config = dict(
    num_hidden_layers=11,
    hidden_size=128,
    n_experts=128,
    d_expert=32,
    vocab_size=8192,
    rope_theta=10000.0,
    tie_word_embeddings=False,
    init_std_down=0.0,
    lr_head=0.00696,
    batch_tokens=32768,
    max_seq_len=512,
    max_steps=9672,
)
Below are experts of layer 5 (counted from 0) of a mixture-of-experts language model. Rows are named router (the router's row for the expert), down (a neuron's output weights, with its number) and show model dimensions 64-127. Each number is 200 + 40 x the weight over its row's rms, rounded and kept within 0 to 999.
Before each expert's rows: a language model's description of what the expert responds to; "raises" lists some tokens whose logits its average output raises strongly, later layers aside. This comes from a sample of Wikipedia text that the model never trained on.

# expert 52
What it handles: Of and nationality or institution adjectives in official names, such as National Register of Historic Places, U.S. House of, American, World.
raises: "s", "ly,", "\n", "ly"
router,165,203,134,151,150,227,214,231,192,202,147,176,153,149,197,206,209,207,163,217,192,149,204,133,224,280,223,209,177,282,169,197,183,202,206,207,134,287,196,209,206,189,214,180,172,202,206,177,177,192,255,263,194,189,188,188,72,259,189,217,267,182,182,185
down0,186,175,193,197,277,186,207,139,140,242,201,228,256,172,208,221,233,240,185,124,171,142,246,166,181,170,141,211,187,175,218,194,273,185,204,166,241,129,162,262,227,244,192,174,263,154,155,240,175,141,226,174,249,246,229,142,242,151,179,142,132,186,133,136
down1,282,209,203,176,188,211,254,224,164,183,147,177,129,147,229,260,221,174,186,202,138,217,204,122,167,186,304,197,170,267,174,221,211,146,144,141,181,204,186,175,252,207,263,93,150,188,186,205,184,218,179,244,118,234,183,246,169,219,226,191,212,203,137,192
down2,190,144,265,184,183,143,206,216,173,190,266,200,233,263,213,240,176,187,224,218,272,179,161,247,153,150,254,123,250,218,204,250,223,224,107,209,248,146,228,262,183,217,182,211,242,172,166,230,233,194,191,194,326,194,214,213,247,225,236,188,206,181,230,200
down3,230,195,213,212,184,205,289,237,185,242,197,186,218,178,252,183,180,217,177,254,151,153,161,157,223,205,199,152,160,220,182,197,223,144,150,213,158,225,199,190,150,186,260,152,197,141,190,252,126,234,181,238,147,185,210,237,145,235,113,203,112,160,203,193
down4,262,223,194,219,114,197,205,278,190,187,208,172,242,177,170,150,159,149,279,158,185,220,227,132,247,144,290,181,242,197,225,269,258,188,193,194,172,212,170,259,190,171,193,155,235,210,251,185,207,203,168,223,116,137,260,186,222,221,160,191,172,268,107,171
down5,190,232,152,238,243,190,200,247,155,190,193,154,228,205,151,208,188,217,173,239,279,256,223,125,231,135,273,226,193,121,185,179,270,201,174,179,237,257,183,222,184,243,205,213,223,213,161,154,236,260,161,230,190,187,158,116,195,175,214,231,218,223,208,223
down6,236,184,190,199,156,165,191,247,243,240,145,170,211,200,233,172,223,257,220,207,270,217,174,189,276,115,238,205,192,197,162,207,177,160,175,254,186,184,176,197,214,250,204,236,211,217,155,218,158,208,190,256,280,160,232,223,175,193,124,268,164,181,263,173
down7,280,205,170,169,160,202,194,178,108,206,195,184,127,204,243,207,181,261,115,192,171,174,160,226,225,149,249,167,149,228,168,251,208,190,242,262,174,141,231,221,206,251,150,244,194,193,138,245,217,192,194,97,213,205,121,254,172,183,257,169,196,179,199,223
down8,210,172,166,153,194,207,164,171,201,200,178,204,212,223,190,225,164,230,147,207,208,230,240,94,242,155,172,179,263,226,157,116,138,156,180,207,270,170,123,221,99,222,176,210,183,182,119,220,206,192,153,223,231,105,154,115,235,217,134,185,157,245,239,219
down9,254,200,172,189,168,255,174,193,131,231,154,170,172,232,165,193,205,224,204,214,191,230,90,115,167,181,184,190,201,250,200,207,202,143,266,203,162,242,241,208,239,207,139,230,234,152,181,141,153,284,236,256,196,248,126,156,202,213,170,260,209,213,202,271
down10,198,192,210,181,252,128,208,214,306,276,174,202,188,189,198,195,133,192,165,265,297,205,148,260,142,217,227,250,145,200,191,154,261,207,189,138,169,158,159,232,157,209,209,232,185,236,157,201,188,204,157,189,214,187,180,165,227,169,108,178,146,222,219,222
down11,159,170,180,256,236,142,239,221,226,180,237,284,244,189,237,181,110,252,239,141,188,163,172,307,198,165,139,181,243,155,171,137,206,187,221,217,250,170,230,126,179,242,251,172,216,261,286,158,226,169,270,219,166,186,228,215,169,118,206,227,165,280,189,240
down12,201,165,234,246,222,220,216,164,153,191,163,180,189,201,248,135,258,181,129,197,225,104,148,132,177,209,214,269,206,216,155,246,217,193,296,146,135,208,173,248,202,193,270,195,165,193,194,243,132,296,180,216,174,228,189,187,150,175,186,191,231,218,192,151
down13,214,168,162,215,180,245,162,179,250,137,208,232,169,245,242,284,152,164,173,232,205,184,182,185,179,214,237,184,164,196,206,213,152,148,184,287,284,176,154,178,164,180,255,165,233,134,199,250,227,211,201,239,209,230,182,161,213,158,182,146,187,178,215,230
down14,200,152,229,187,252,122,219,192,245,205,124,198,125,189,224,144,134,241,245,259,154,214,161,172,233,226,251,195,267,208,139,146,245,194,229,185,238,189,169,217,225,207,228,206,190,161,163,155,165,214,205,154,226,212,125,282,256,207,193,168,235,196,193,186
down15,228,202,194,272,157,179,164,208,248,261,218,214,193,186,169,172,154,227,250,124,79,231,214,238,186,148,248,221,220,205,210,256,187,161,155,235,213,203,128,145,194,187,333,160,181,133,205,219,238,107,232,148,168,243,162,116,158,185,240,217,207,239,153,226
down16,194,110,192,168,177,217,217,242,222,135,199,170,161,130,208,203,190,196,227,169,196,221,210,221,313,237,252,231,201,141,222,194,202,253,204,200,271,181,246,144,202,167,147,249,222,217,176,195,132,167,192,222,108,211,175,244,135,145,164,202,172,199,254,191
down17,151,203,231,182,183,143,211,199,194,200,126,198,134,196,175,249,217,195,229,214,146,223,211,148,271,190,208,178,251,235,118,215,221,200,220,222,138,209,295,213,194,148,199,111,172,136,228,240,222,163,240,251,200,293,128,233,215,152,287,215,228,141,213,237
down18,145,268,209,242,237,216,201,205,148,199,190,151,257,227,115,174,190,195,253,209,225,205,225,222,201,192,163,121,257,207,245,263,131,172,195,214,169,200,206,225,196,251,140,215,120,218,206,150,259,164,167,255,158,177,154,243,174,222,229,168,258,170,248,211
down19,246,163,274,145,174,221,171,165,175,232,246,288,233,257,188,200,271,161,170,161,250,177,176,270,140,246,175,243,126,128,256,180,154,283,237,209,187,236,181,210,196,163,208,181,209,117,183,247,250,191,194,146,206,156,222,209,142,242,254,200,246,174,221,183
down20,228,184,196,132,216,134,241,197,234,123,225,248,210,237,251,219,171,175,203,218,247,256,200,245,182,238,210,231,216,241,200,134,207,238,226,204,196,207,188,224,248,193,190,150,275,197,136,220,229,124,181,120,222,119,172,210,213,167,268,187,208,149,188,145
down21,200,214,190,213,283,244,224,203,195,211,272,254,288,234,206,208,215,158,202,224,149,152,255,228,257,205,179,222,294,150,152,270,196,269,237,195,243,260,209,290,225,213,279,243,219,150,243,151,268,164,213,128,177,271,234,202,218,179,221,212,186,172,229,261
down22,234,275,170,245,142,214,249,196,266,166,157,149,242,208,183,195,246,178,189,233,271,186,128,216,201,204,192,260,211,234,191,182,207,259,210,217,162,175,212,218,203,182,258,204,202,162,158,242,203,238,217,182,217,199,227,163,200,113,226,239,255,209,252,168
down23,179,242,233,227,161,245,259,127,257,213,198,255,184,225,206,196,182,218,158,223,126,183,187,230,145,223,235,224,192,227,230,189,234,209,202,169,172,197,211,222,280,254,137,207,213,164,243,194,226,215,185,136,116,248,243,191,218,201,229,179,181,218,180,179
down24,221,206,171,245,192,155,215,283,220,261,199,84,164,166,206,189,219,256,230,206,235,225,182,250,111,254,141,258,147,222,222,245,182,187,248,110,279,185,227,187,201,247,235,173,156,244,242,171,236,179,187,214,286,187,194,152,257,247,216,188,165,197,186,195

# expert 7
What it handles: Word-initial pieces that look like prefixes, such as un, ex, dis, pre, pro, often splitting words like "over-ex-pression", "E-x-ternal".
raises: "cl", "c", "p", "her", "par", "it"
router,117,199,167,217,207,246,183,219,103,181,165,179,135,199,164,189,205,200,170,254,214,162,229,192,194,190,171,204,111,267,184,152,200,247,213,153,207,275,212,216,258,128,136,178,232,251,189,218,206,171,226,190,255,179,140,200,184,208,264,148,145,110,223,207
down0,221,292,205,185,169,201,149,242,197,185,256,205,167,175,176,241,173,114,266,187,137,216,196,176,222,167,230,156,172,284,182,226,208,213,251,172,174,300,179,219,234,159,128,183,231,249,224,315,166,138,247,180,187,222,150,167,140,223,256,299,227,175,240,147
down1,188,225,130,194,234,295,179,207,237,204,301,166,178,136,219,264,209,161,170,196,110,185,220,148,140,224,300,176,206,187,203,185,175,150,177,163,138,209,217,201,117,186,190,262,210,257,187,183,139,229,263,239,177,201,240,173,217,237,133,201,192,165,188,223
down2,213,184,193,205,214,194,198,170,133,153,293,126,187,204,195,193,171,211,261,193,214,155,202,245,217,202,211,202,169,235,223,131,193,140,173,308,160,201,182,267,188,190,192,194,164,195,129,211,205,186,175,178,226,198,157,223,302,162,153,210,174,168,182,131
down3,146,266,159,172,216,213,176,211,206,190,118,167,171,223,258,184,181,134,251,178,120,182,161,179,250,199,151,186,168,255,197,198,282,198,181,226,254,222,133,199,258,206,135,283,148,234,242,248,173,201,232,173,201,217,169,160,200,216,200,278,186,197,247,221
down4,171,181,246,199,171,181,212,165,143,202,220,274,244,244,244,124,233,133,255,240,240,203,209,198,141,148,189,264,193,300,166,180,124,157,178,210,165,260,221,179,214,217,172,219,242,229,177,170,133,180,201,194,174,237,149,259,204,195,239,206,201,194,296,244
down5,155,189,186,201,202,170,260,230,230,217,225,250,198,179,249,154,168,98,215,193,161,170,235,144,111,231,220,193,223,164,252,181,232,129,205,251,204,156,157,209,262,249,196,148,176,288,208,188,226,205,201,235,161,145,143,202,263,237,165,186,126,209,243,215
down6,180,173,218,173,209,141,248,168,223,159,179,188,268,228,208,236,130,205,251,151,179,188,202,278,187,139,155,223,122,270,181,144,215,139,174,236,223,194,225,202,225,229,155,121,241,241,232,273,180,172,200,216,255,223,81,190,153,220,200,209,188,236,115,222
down7,177,198,288,175,152,169,223,130,153,168,186,182,228,287,253,215,107,283,203,166,200,187,161,196,248,243,168,185,190,196,121,213,273,188,185,201,237,220,249,212,215,225,149,207,102,180,235,243,215,197,164,177,262,240,210,194,160,168,201,159,208,266,188,218
down8,199,150,180,161,212,131,101,176,210,202,247,281,158,179,185,214,195,203,204,164,252,259,211,208,117,260,170,256,194,188,234,172,166,243,208,152,205,141,175,182,261,252,244,161,168,243,201,189,138,185,147,281,204,198,235,175,182,217,136,218,178,143,218,198
down9,175,268,172,161,193,181,198,149,162,206,153,213,220,287,184,216,207,166,245,196,254,217,189,233,199,191,186,227,184,137,267,170,221,175,191,147,283,215,177,158,212,242,162,191,231,268,192,205,270,210,79,150,178,219,193,262,251,231,111,258,198,245,240,156
down10,133,198,216,165,233,189,140,203,190,205,168,230,207,237,212,221,224,216,225,212,153,271,143,217,208,177,190,169,293,212,247,258,241,257,158,120,241,214,217,250,259,189,206,172,172,264,323,235,215,186,176,224,152,268,234,209,258,198,182,217,230,233,204,249
down11,248,122,156,190,210,204,199,204,184,175,196,245,209,203,182,306,271,228,196,183,258,173,191,224,147,197,203,231,116,139,206,158,277,264,215,233,218,103,228,207,267,199,206,181,146,202,193,141,185,170,147,205,239,227,166,329,196,254,211,236,202,245,139,250
down12,186,208,203,179,186,218,152,190,192,188,174,235,223,180,268,221,193,165,248,214,271,169,239,143,168,188,200,219,159,251,221,198,191,202,221,175,167,233,202,196,210,194,254,207,166,199,192,186,220,182,211,194,226,275,313,135,206,160,229,202,225,234,183,221
down13,173,201,173,238,204,167,238,101,218,163,164,173,234,249,244,198,97,179,175,178,130,182,170,207,236,160,216,245,141,229,203,173,254,142,209,166,166,243,220,215,224,229,277,242,222,184,205,215,235,195,207,179,243,237,205,173,184,268,177,237,264,244,237,227
down14,292,303,242,219,212,253,209,217,212,191,174,156,202,187,238,266,206,162,228,170,175,160,175,169,252,192,159,248,183,207,190,177,184,192,219,174,186,149,159,217,216,151,227,225,234,261,185,243,232,195,184,185,174,217,107,187,223,188,270,196,153,165,191,129
down15,195,215,243,163,260,178,272,203,207,151,196,178,181,236,219,263,224,196,193,226,217,180,188,200,136,222,107,137,263,218,142,206,199,183,209,262,246,203,180,142,208,158,214,245,167,262,156,202,294,184,219,137,263,188,137,203,201,202,189,213,195,202,189,231
down16,104,204,176,254,182,179,262,210,249,133,184,217,220,146,252,206,209,168,188,246,219,230,288,163,253,232,239,220,182,181,234,186,155,151,203,198,189,250,128,232,159,203,187,201,181,210,154,208,151,157,296,189,217,195,170,171,201,204,242,222,200,186,164,109
down17,199,128,167,177,156,205,134,219,155,235,174,188,228,246,249,197,210,249,113,91,254,244,169,291,148,210,163,228,195,249,237,200,207,225,215,201,151,177,180,106,223,239,224,200,223,223,223,198,246,212,158,203,136,217,190,216,245,197,168,158,218,196,198,176
down18,200,175,136,180,181,157,204,261,148,253,177,175,174,202,152,182,156,233,237,260,194,191,261,200,241,217,263,153,187,199,140,185,152,181,254,218,220,185,229,152,218,197,142,217,165,265,114,252,191,199,225,207,209,290,190,200,150,214,225,121,146,216,299,167
down19,168,203,230,188,251,230,256,212,214,155,195,226,135,135,155,262,184,213,126,263,281,228,190,238,190,173,199,151,156,241,132,187,234,216,242,166,202,146,175,127,200,252,187,169,209,168,189,221,241,186,246,180,223,160,172,262,159,247,206,170,234,236,231,267
down20,237,216,305,282,192,229,221,177,193,286,169,237,188,216,217,187,212,203,197,207,175,148,189,223,142,182,198,235,168,290,199,167,196,215,220,215,200,223,214,163,229,129,149,224,193,217,279,210,181,159,194,183,195,207,197,159,230,169,165,184,141,196,201,194
down21,161,233,161,155,196,170,178,188,234,241,242,175,178,201,203,189,136,293,184,162,153,291,124,181,130,160,292,223,196,194,244,214,171,221,214,270,249,202,238,235,205,224,220,266,217,174,162,167,160,207,140,156,123,214,187,242,201,174,224,202,244,178,153,177
down22,232,144,211,239,216,244,180,188,236,189,268,175,199,181,209,216,251,189,192,213,252,141,197,258,242,220,102,196,195,181,221,193,198,267,180,138,196,224,221,217,193,121,179,153,218,176,150,150,193,213,274,182,254,194,190,219,157,169,230,187,180,185,246,294
down23,183,204,183,81,212,192,193,220,222,235,126,186,142,152,150,211,192,194,234,147,253,162,155,187,179,158,154,190,208,190,158,172,167,151,152,210,178,152,197,179,173,225,253,185,135,269,295,232,201,170,139,233,258,239,238,227,183,214,232,188,226,194,226,194
down24,236,225,201,215,185,170,231,224,154,149,208,226,201,211,194,161,208,220,270,205,189,255,180,188,253,225,184,149,212,284,201,173,160,226,216,301,185,228,228,246,244,244,261,149,171,198,192,164,207,190,200,203,223,279,248,197,144,223,245,247,202,186,220,184

# expert 24
What it handles: Capitalized starts and middle pieces of South Asian, Arabic, Slavic and other foreign names, such as Sh, Kh, Raj, Gu-j-arat, Af-ghanistan.
raises: "omes", "ives", "urn", "ares", "ures"
router,204,177,191,137,130,181,181,231,208,140,201,204,172,158,182,198,264,230,132,210,263,189,214,121,210,187,235,207,160,205,121,196,199,231,210,161,205,207,195,267,222,171,159,216,140,208,153,238,151,216,191,250,238,200,186,198,198,238,184,163,209,209,244,186
down0,280,191,150,216,85,235,168,160,215,249,155,190,213,194,240,217,159,230,240,77,165,264,265,265,198,220,224,214,194,188,202,145,127,231,141,267,214,160,224,175,234,237,224,278,256,224,168,198,218,239,111,231,255,168,213,243,227,235,182,295,200,185,239,207
down1,280,202,207,254,177,218,74,229,170,207,205,242,176,170,226,186,237,227,145,180,203,146,150,227,88,164,150,170,147,236,141,208,177,225,206,189,153,221,212,199,128,138,201,144,271,296,240,279,153,218,203,180,143,134,238,216,194,239,205,208,219,253,168,124
down2,199,235,186,235,233,147,237,144,168,201,169,252,222,168,284,236,192,190,242,242,279,223,219,201,278,240,98,212,210,225,232,172,227,184,189,187,130,228,199,186,236,179,223,171,238,208,203,126,233,175,202,141,255,213,159,175,227,206,161,158,183,170,206,261
down3,229,233,186,225,182,194,199,162,137,229,150,174,214,200,219,198,141,308,138,195,135,147,199,177,181,206,195,205,198,208,170,184,172,237,137,259,122,187,196,175,239,204,156,140,235,180,275,200,167,232,243,153,135,184,149,215,204,210,191,259,153,209,188,238
down4,166,254,202,239,231,271,228,158,221,207,180,252,176,172,149,210,210,233,164,238,150,199,213,221,92,126,166,281,174,145,201,104,223,228,211,136,203,174,195,96,260,225,180,171,202,196,201,214,195,180,245,151,243,239,160,185,191,176,227,199,201,232,169,175
down5,201,264,267,142,176,248,217,241,253,291,240,226,187,211,194,284,183,197,167,157,129,202,185,147,181,255,181,172,143,197,118,123,102,204,286,230,160,196,207,135,153,210,173,189,236,129,277,163,218,142,199,261,194,279,209,104,222,193,163,232,191,173,217,176
down6,164,215,244,157,214,185,264,249,194,279,194,152,159,285,239,203,195,169,191,213,202,224,195,240,188,223,154,250,218,219,230,240,185,177,183,230,258,181,275,188,175,216,234,198,239,198,272,257,233,162,282,157,126,192,208,238,249,306,235,266,240,224,204,207
down7,203,268,174,268,166,175,192,237,155,132,276,206,244,207,184,250,239,81,177,146,190,202,191,228,198,261,191,202,236,192,264,261,177,215,223,227,241,182,182,204,149,173,260,210,173,227,172,238,185,179,177,113,167,132,211,145,188,196,172,256,165,134,181,108
down8,202,204,142,125,169,245,189,208,216,159,214,204,257,151,227,155,133,109,183,192,262,179,174,159,200,217,164,133,196,221,264,225,202,235,158,202,168,132,210,214,197,161,197,248,169,186,207,283,213,242,233,234,240,208,269,179,203,199,233,256,195,223,170,189
down9,164,182,243,161,232,148,277,195,266,305,182,165,146,207,125,160,156,232,234,224,153,174,144,245,149,164,121,295,216,243,210,247,144,190,198,206,203,254,180,183,133,214,229,187,214,205,175,150,183,166,204,135,174,187,214,182,207,239,220,201,211,132,195,239
down10,259,185,243,155,190,254,187,158,227,253,129,167,215,221,197,233,211,206,185,192,164,181,187,215,156,245,180,202,142,214,212,139,160,243,155,238,133,193,199,168,194,196,251,171,211,205,145,182,210,171,169,170,135,127,241,217,214,209,207,266,155,123,240,129
down11,119,205,211,207,218,167,265,197,201,140,191,207,193,276,224,223,202,206,124,209,232,201,159,201,259,93,194,244,229,267,177,206,259,186,227,170,234,229,192,222,248,138,222,221,195,156,226,231,189,230,175,166,205,162,168,185,218,113,258,162,163,297,181,189
down12,166,133,166,147,122,186,230,202,233,254,262,214,267,243,147,182,192,154,118,195,179,203,180,254,187,258,198,203,199,198,190,234,219,207,231,216,211,194,249,83,242,122,251,250,204,204,167,225,147,164,177,183,237,200,227,214,182,235,148,191,189,174,161,262
down13,132,192,226,242,205,161,208,257,224,154,235,225,242,170,261,225,119,189,238,218,219,272,209,280,263,206,159,239,180,222,205,199,178,241,149,230,192,266,171,266,157,193,197,212,154,164,95,153,206,200,162,213,194,175,163,152,118,231,216,226,212,181,166,182
down14,173,191,163,216,200,207,205,211,164,191,250,172,239,198,188,194,142,173,187,165,287,174,163,156,197,157,189,154,210,162,204,178,130,143,121,222,315,215,153,205,210,172,297,147,204,168,230,249,211,234,120,221,167,149,194,254,156,197,163,204,174,189,153,140
down15,234,179,205,245,234,138,307,213,166,193,170,131,89,149,192,201,152,293,136,196,203,233,194,206,175,225,220,228,203,308,197,258,212,174,79,167,171,170,230,210,161,239,170,124,191,176,219,173,274,174,159,224,227,210,179,219,248,156,155,205,191,187,207,178
down16,170,315,122,232,154,155,173,257,187,202,292,228,238,258,160,232,201,221,180,160,240,257,207,210,225,179,204,183,180,203,252,151,177,149,246,127,228,173,217,166,89,202,241,250,227,195,209,205,218,224,219,254,82,180,201,196,191,166,216,194,156,242,214,241
down17,251,178,194,240,201,168,202,114,203,199,224,189,203,141,188,219,236,258,164,177,187,238,221,212,106,256,187,204,204,194,151,194,178,149,202,155,217,211,226,218,294,221,165,192,163,209,183,134,179,251,177,196,323,265,284,223,191,246,162,155,200,204,196,208
down18,183,182,266,274,193,239,209,221,209,129,210,238,245,252,219,253,168,265,215,241,214,139,286,185,139,216,203,256,131,220,226,195,206,176,183,198,170,259,213,203,208,147,146,214,223,102,142,223,198,191,191,222,258,177,155,178,213,184,236,214,170,191,176,215
down19,208,155,249,180,170,193,254,220,155,273,224,191,211,156,175,190,203,232,213,230,193,209,199,242,183,246,186,232,222,205,70,181,239,205,153,204,247,209,199,220,154,236,187,187,222,181,224,200,229,185,258,206,180,228,212,223,183,254,155,203,199,194,330,191
down20,241,267,147,244,213,229,193,189,151,193,125,196,193,150,194,266,223,168,185,203,207,199,179,248,176,214,230,176,158,249,220,225,189,143,190,202,191,236,188,158,196,257,217,205,196,190,203,229,171,213,173,190,189,182,242,233,191,193,189,258,197,169,282,147
down21,197,269,168,170,228,230,246,209,187,280,218,145,294,223,213,232,190,196,158,235,197,179,199,230,199,167,194,270,259,250,221,244,141,220,231,141,170,174,221,232,97,147,198,245,321,171,142,224,253,215,183,274,178,243,187,203,250,186,213,195,211,192,156,263
down22,196,131,198,185,188,186,202,210,270,108,222,230,147,191,231,161,220,208,250,203,216,206,171,218,212,275,209,179,250,236,192,201,214,255,207,141,179,164,156,240,234,179,149,180,167,170,176,208,212,224,210,179,243,217,160,176,235,194,289,206,360,248,209,241
down23,234,253,141,263,132,202,212,121,164,164,231,225,162,199,274,201,205,222,143,206,250,241,183,167,181,242,215,128,249,198,164,236,181,164,139,136,219,208,173,129,195,190,207,249,163,196,117,189,228,167,164,180,209,178,247,246,160,158,204,220,248,224,230,108
down24,179,130,217,140,270,199,182,208,175,270,149,177,239,195,206,184,188,140,198,150,223,165,235,177,121,218,211,187,137,232,149,221,148,228,215,183,158,200,169,195,173,213,188,159,143,162,187,169,149,222,228,167,218,124,230,160,292,197,213,285,216,166,229,218

# expert 28
What it handles: Short syllable pieces inside proper names of people and places, often after Mc, Mac or Ab, as in McLean, Balrog, Espoo.
raises: "pe", "ck", "ces", "ve", "ven", "iz"
router,185,204,178,154,140,230,199,182,202,190,147,143,204,158,195,220,122,197,192,206,182,193,189,199,189,239,216,157,121,282,146,197,213,182,302,208,133,192,183,211,248,239,216,151,198,154,136,272,189,190,223,198,207,172,71,139,183,242,217,152,225,182,169,208
down0,249,207,249,258,221,195,234,211,220,221,117,145,169,200,219,139,194,227,216,149,191,219,219,173,180,237,237,164,193,234,122,167,260,168,190,163,207,178,249,228,236,225,207,136,138,203,241,175,181,146,223,169,193,255,251,153,178,157,240,172,200,284,218,301
down1,272,176,193,245,93,177,137,193,216,283,204,239,230,196,169,237,217,227,196,194,230,238,207,171,144,174,185,146,179,156,178,198,207,226,195,194,160,223,210,198,252,240,260,152,212,231,187,165,230,221,195,239,217,169,262,269,268,204,129,125,254,229,192,110
down2,174,217,186,128,190,207,208,206,193,149,156,156,151,201,179,192,213,159,115,203,76,197,221,241,198,225,213,100,169,137,205,271,196,105,239,232,195,163,212,246,194,149,117,256,198,250,226,240,231,207,241,186,224,200,229,209,197,208,139,228,217,198,206,125
down3,186,214,154,231,162,200,184,218,266,229,202,204,254,246,257,275,197,158,177,157,242,191,167,196,188,212,153,177,174,216,252,209,161,267,227,194,237,97,254,250,198,190,230,249,165,225,262,146,222,296,231,181,153,108,264,146,187,171,172,231,181,272,242,201
down4,248,101,145,133,176,217,206,122,232,195,212,190,227,160,198,230,263,276,167,217,182,243,139,159,200,123,178,222,209,178,197,161,200,165,207,242,231,183,206,159,216,212,198,185,163,259,157,145,224,243,208,133,178,172,221,203,157,131,180,240,123,204,275,260
down5,230,201,161,292,147,203,253,195,237,200,153,217,235,207,152,259,174,254,219,210,190,202,96,169,261,276,234,212,169,194,147,191,221,210,208,235,156,205,207,183,247,188,152,208,145,250,257,192,250,242,240,207,213,191,172,208,147,216,218,212,224,197,251,284
down6,175,113,221,118,187,238,271,146,252,209,261,206,250,188,160,217,237,171,176,179,222,228,185,250,191,223,219,195,242,213,246,131,206,267,197,208,233,229,161,217,203,169,238,212,237,285,204,179,209,244,161,220,213,143,163,190,165,214,117,221,194,203,248,181
down7,269,149,222,155,160,230,258,228,217,190,197,166,235,178,193,230,205,288,265,197,195,232,193,205,214,187,169,223,158,237,178,162,190,178,151,175,204,208,170,156,191,151,257,146,236,237,280,232,175,79,177,203,192,216,266,224,239,171,165,177,193,241,219,105
down8,137,110,231,144,245,223,215,165,194,145,193,243,197,180,172,185,217,237,256,221,208,187,183,169,208,159,158,152,188,195,231,162,234,282,151,252,284,268,206,139,168,182,233,229,187,263,254,142,215,150,156,189,242,171,207,223,254,224,154,251,272,184,188,155
down9,196,181,198,222,156,186,200,173,182,244,215,197,130,189,146,275,183,207,187,206,234,205,156,147,329,173,251,171,188,167,239,96,232,127,179,265,249,219,188,223,209,235,211,145,114,203,143,218,202,201,167,259,162,228,192,210,258,201,173,245,170,235,137,197
down10,289,261,205,225,210,182,269,196,211,184,189,193,251,149,205,221,276,173,293,147,142,203,227,263,115,282,195,250,170,219,227,279,217,148,155,194,198,194,190,241,222,269,236,165,129,185,202,215,194,230,190,247,191,168,205,243,171,178,144,265,209,144,210,242
down11,208,174,235,171,200,253,137,260,139,231,230,198,223,224,128,145,193,198,251,219,288,265,189,190,287,201,156,114,271,165,196,233,141,265,93,214,240,198,158,227,170,201,214,209,185,206,243,220,203,194,226,225,189,204,194,232,284,211,248,175,231,170,193,175
down12,239,234,298,203,198,234,206,175,224,194,179,228,139,198,226,248,216,233,142,177,123,238,208,195,139,249,178,227,225,181,133,204,214,162,262,197,203,202,241,185,175,212,264,169,212,232,210,183,301,215,153,187,224,203,175,203,174,228,176,190,239,100,151,168
down13,198,230,129,204,228,164,195,230,247,223,286,199,205,225,202,184,185,210,222,186,135,193,249,180,299,181,143,162,182,209,125,194,187,230,193,198,188,186,213,240,202,153,162,190,219,218,222,202,223,205,249,187,238,206,175,245,234,224,248,198,221,226,215,165
down14,208,164,181,190,176,255,203,266,253,288,173,257,160,214,123,180,165,184,153,258,243,195,148,230,211,170,206,173,168,219,180,178,211,204,231,126,171,181,228,237,93,217,264,231,218,205,247,232,244,223,212,220,210,287,318,162,214,205,168,207,189,185,175,199
down15,197,249,186,170,176,158,174,238,131,107,149,183,252,251,165,247,175,97,195,218,181,174,197,301,175,163,201,147,186,211,219,225,186,255,226,277,196,201,197,205,219,177,225,173,127,181,230,269,257,223,185,205,174,256,144,221,255,196,235,264,191,187,169,191
down16,217,293,218,266,200,242,205,235,136,189,225,224,180,234,202,130,178,176,132,204,175,160,174,113,179,235,151,251,177,245,166,189,186,112,231,175,189,208,210,163,179,152,122,234,151,119,270,207,234,183,259,125,163,180,179,163,258,181,183,215,191,151,139,221
down17,265,160,195,249,203,167,214,197,252,240,182,227,235,159,217,188,259,187,185,149,164,194,192,250,220,179,237,225,141,111,185,253,235,135,281,170,203,195,184,164,311,196,212,187,185,258,154,183,174,198,196,198,170,235,127,163,253,255,203,189,129,169,140,217
down18,152,202,201,189,175,174,199,190,198,160,252,211,182,133,191,282,187,128,151,197,127,211,222,238,194,194,236,215,288,247,193,180,285,225,223,200,223,212,189,205,195,212,186,197,146,208,149,187,190,244,201,167,139,188,174,133,120,241,235,198,181,187,216,220
down19,204,173,236,186,227,205,255,173,140,202,153,189,245,228,200,230,235,264,137,214,249,221,170,164,161,226,226,271,203,197,125,132,179,253,138,151,223,237,163,162,184,253,210,138,291,241,208,188,250,207,177,189,264,237,246,156,165,180,169,225,206,161,192,204
down20,189,217,230,221,189,281,226,218,170,219,221,272,225,200,247,195,199,213,197,166,189,257,161,213,231,178,156,194,107,242,166,166,211,215,232,67,216,115,198,113,177,199,162,255,178,170,211,219,214,305,217,220,198,207,209,165,190,257,279,191,168,211,224,219
down21,285,105,268,158,238,269,246,159,234,224,192,199,192,174,242,233,260,212,262,205,95,189,208,237,225,256,178,182,186,219,198,156,181,254,210,207,244,161,216,224,226,210,273,214,194,155,225,182,218,206,182,175,285,214,230,231,166,230,151,204,240,180,257,224
down22,174,159,214,116,208,210,150,199,199,253,208,296,223,249,325,201,247,204,155,182,219,195,164,244,230,167,169,200,180,180,213,178,230,196,155,173,143,128,161,258,165,201,214,127,164,155,203,213,188,206,156,179,227,152,223,205,230,137,230,259,239,165,208,211
down23,267,156,180,261,211,136,161,260,214,133,184,223,175,178,206,223,220,178,235,215,231,210,119,231,186,261,173,232,177,177,177,211,204,186,152,169,183,192,170,279,227,202,181,213,168,158,169,210,222,270,182,206,208,183,178,152,195,192,210,149,186,189,221,224
down24,200,219,199,131,221,155,200,255,212,208,173,221,247,213,198,205,220,189,184,233,178,200,153,174,142,192,157,136,125,200,222,214,200,198,172,186,191,230,201,230,204,198,88,168,180,290,228,237,94,211,201,228,238,236,177,164,194,233,228,201,195,206,169,212